Experts of a small language model.
Size: 8 layers, width 384, vocabulary 8192, 33.9M parameters.
Below are experts of layer 4 (counted from 0) of a mixture-of-experts language model. Rows are named router (the router's row for the expert), up (a neuron's input weights, with its number) and show model dimensions 96-127. Each number is 128 + 24 x the weight over its row's rms, rounded and kept within 0 to 255.
After each expert's rows: a language model's description of what the expert responds to. This comes from a sample of Wikipedia text that the model never trained on.

# expert 8
router [151 167 111  98 125 147 134 161 108 100 141 128  75 200 145 139 112 126 148 134 139 120 158 115 104 142 134 139 123 144 143 145]
up34 [132 159 148 114 122 132  86 124 119 118 152 115 120 108 137 111 140 119 100  78 123 153 114 153 153 164 111 122 140 111 139 131]
up35 [130 151 117 116 116 130 155  88 154 137 105 138 160 134 136  97  82 103 128 144 123  92 156  81 122 138 158 128 135 111 117 141]
up36 [140 145 167 168 153 149 165 123 112 112 115 124 185 104 101 140 108  97 147 124 140 160 153 137  92 141  87 155 123  97 137 118]
up37 [159 116 106  90 111 112 129  93  72 113 133 174 100 136 179 124 105 166 105 140 162 143  88 128 101 122 116 127 156 128  98 160]
up38 [126 140 117 110 137 113 132 146 125 170 149 102 143 134 139 114 115 110 150 115 100 126 147  78 120 121 137 115  95 134 147 142]
up39 [139 131 129 141 115 122 152 168 191 136 119 120 108 161 150 162 145 113 124 153 148 115 136 137 142 121 145 158 162 146 121 138]
What it handles: Spaces before numbers. Bare space tokens before numbers in tables and infobox values, plus spelled-out numbers two, three, four, five.

# expert 7
router [152 146 131 108 128 141 151  69 108 104 114 135  90 121  98 109 106 126 139 123 119 148 103 123 113 149 160 144 130 167 121  98]
up34 [120 142 155 153 140  84 112 160 145 114 125 114 128 113 173  82 134 151  84 180 115 184 127  34 105 131 120 116 111 120 154 114]
up35 [127 146  92 156 167 121 121 111 133 123 126 121 142 118 145 131 171 150 107  95 127  71 147  54  94 175 123 141 130  99 172 160]
up36 [143 134 135 105  94 122 139 131  99 130 157 145 135 150 121 137 116 129 100 112 127 111 128 138 149 128 140  84 112  96 146 111]
up37 [156 119 133 131 153 120 152 112 129 108 187  85 103 143 127 104 138 177 126 122 108 131 115 127 119 114 152 108  93 133 102 116]
up38 [134 149 141 117 122 114 171 111 133 177  97 160 137 110 111 121 102 128 127 133 140 117 119 141 159 101 154 156 118 139 103 157]
up39 [138 136 165 112  58 119 111 149 134 112 111 110 107 136 115 144 106 140 136 150 116 177 152 134 125 158 140 120 149 129 132 102]
What it handles: Prepositions and table pipes. Prepositions in, on, of, from, at, after, over introducing phrases, line-initial table pipes, and the piece ig in Religious, eligibility.

# expert 11
router [132 148 156 108 105 143  81  87 131 121 148 108 122 147 123 128 125 118  59  70 145 120 142 157 121 104 147 112 123 144 100 142]
up0 [141 131 148 148 128 106 123 101 144 133 154 132 124 152 111 113 133 109 165  94 152 147 120 168 135 141 157 134 153 174 145 152]
up1 [ 99 171 137 110 105 123 140 160 152 156 105 147 134 153 136 150 142 116 106 101 135 175 134  97 134 137 125 154 149  76  86 122]
up2 [158 122 149 147 110 142 123 126 121 123 138 111  98 117 131 140 106 135 181 148 148 120 138 133 134 166 122 135 164  65 135 100]
up3 [173 140 121 132 130 193 106 112  84 117 134 141 172  95  92 168 100 147 127 150 103 113 124 130 154  99 163 119 170  90 123 143]
up4 [178 116  85 151 109 131 130 167  82  88 113 143 138 127 162 109 153 129 119  81 159 140 171 157 137 127 152 118 103  69 126 116]
up5 [185  94 122 130  96 111 124  85 136 127 109 144 146 162 129 102 136 103 134 182 139 148 132 169 130  97 176 152  69 158 131 139]
What it handles: Verbs and clause connectors. Auxiliaries and connectors after subjects or commas: was, is, were, has, and, as, with, for, by, plus periods and semicolons.

# expert 6
router [131 156 152  89 138  80 138 123 134 144 112 138 172 123 171 163 154 131 149 115 143 112 112 130 137 121 140 153 121 140 182 137]
up0 [135  97 128 165 123  92 105 138  83 107 153 123 127 157 141 121 102 153 156  98 110 114 130 107 162 136  92 103 104 154 124 149]
up1 [137 137 121  97 108  92  96 183 116 117  91 131 130 158 140 137 115 132 122 115  97 154 166 126 109 159 191 132 117 107 164 128]
up2 [ 88 134 150 128 141  87 109 121 158 149 117 113 102 105 108 140 186 120 125 145 103 142 128 102  93 103 102  95 154 183 120 118]
up3 [146 134 160 148 122  76 159 138 125 163 118 116 115 150 125 145  96 103 159 110 113 132 140 161 120  86 106 150  91 135 158 107]
up4 [160 116 116  78  97 173 147 152 147 131 124 114 128 120 121 102 131 111 184 130 172 154 116 135 151  92 126 153 134 119 121 145]
up5 [131 115 140 120 119 131 101 144 107 119 139 112 163 154 140 132 103 117 144 110 130 125  85 175 152 112  90 122 174 147 138 146]
What it handles: Infobox colons, the, pipes. Colons after infobox field names, table pipes, the, closing quotes, and sports or chart words like World, Championship, first.

# expert 5
router [142 135 130 177 134 107  95 162 147 104 133 172 166 125 128 134 127 153 157 152 174 202 101 118  85 137 122 146 124 113 120 101]
up0 [144 112 116 104 137 109 119 125 126 124  73 141  74 169 100 130  99 133 144 116 137  89 113  99 105 138 109 121 150 154 179 156]
up1 [144 130 156 128 133 142 171 145 138 128 110 108 145 147 113 161 145 121 106  92 119 148 115 128 142 166 133  40 128 159 167 117]
up2 [108  86 158 142 153 146 127 124 134 165 116 128  99 160  87 139 116  88 110 146 163 116 152 139 124  69 119 169 100 137 106 119]
up3 [169 149 130  81 105 106 124 101 152 114 136 119 125  64 133  77 138 146 169 120 119 156 126 126 154 128 168 143 152 118 154 132]
up4 [140  83 121 137 147 116 161 116 154 155 116 107 141 119 149 116 133 186  73 134  94 109 165 118  92 125 120  68 146 171 124 130]
up5 [156 135  98 131 117 136  90 132 116 124 101  98 180 157 132 140 150 120 110 152 144  98 136 166 125 144 143 117 147 139 141 119]
What it handles: Foreign-name consonant pieces. Inner word pieces such as est, ov, v, iv, av in Slavic and other foreign names and words, e.g. Husárová, Destiny, Erevan.

# expert 4
router [113  82  93 104 118 130 152  98 111 138 134 127 194 120 118 115 146 121 154 157 116 151 121 123 159 115 123 119 146  79 146 112]
up0 [155 156 142 100 129 119 127  87  93 117 127 107 157  88 194 151 112 121 108 100 180 131  85 140 134 167  94 137 147 121 124 160]
up1 [140 121 114 105 178  63 192 154 147 114 107 191 124 117 114  92 158 115  69 167 107 154 155 166 168 135 156 128 146 129 174 113]
up2 [163  83 119 159  63 137 169 111 126 165 111 154 109 142 118 108 150 111  99 100 150 107 156 120 125 124 128 157 109 120 118 164]
up3 [119 129  67 137 151 206 173 110 140 146 113 157 110 126 125 141  83 131 131 115 129 140 125 140 106 119 115 145 135 143 131 142]
up4 [138 142 105 139 153 132 153  83 155 130 134 103 141 115 119 127 124 152 127  91 175 152 139 120 156 110 114 104 126 116 108 108]
up5 [119 132 127 128  81 130 138  88 142 159 128  63 191 129 119 119 115 173 126  94 130 156 122 120 194 158 135 114 117 126 113 122]
What it handles: Paragraph and heading breaks. Sentence-ending period plus blank line and section heading markers like ==, also mid-word ter in Interior, interlacing.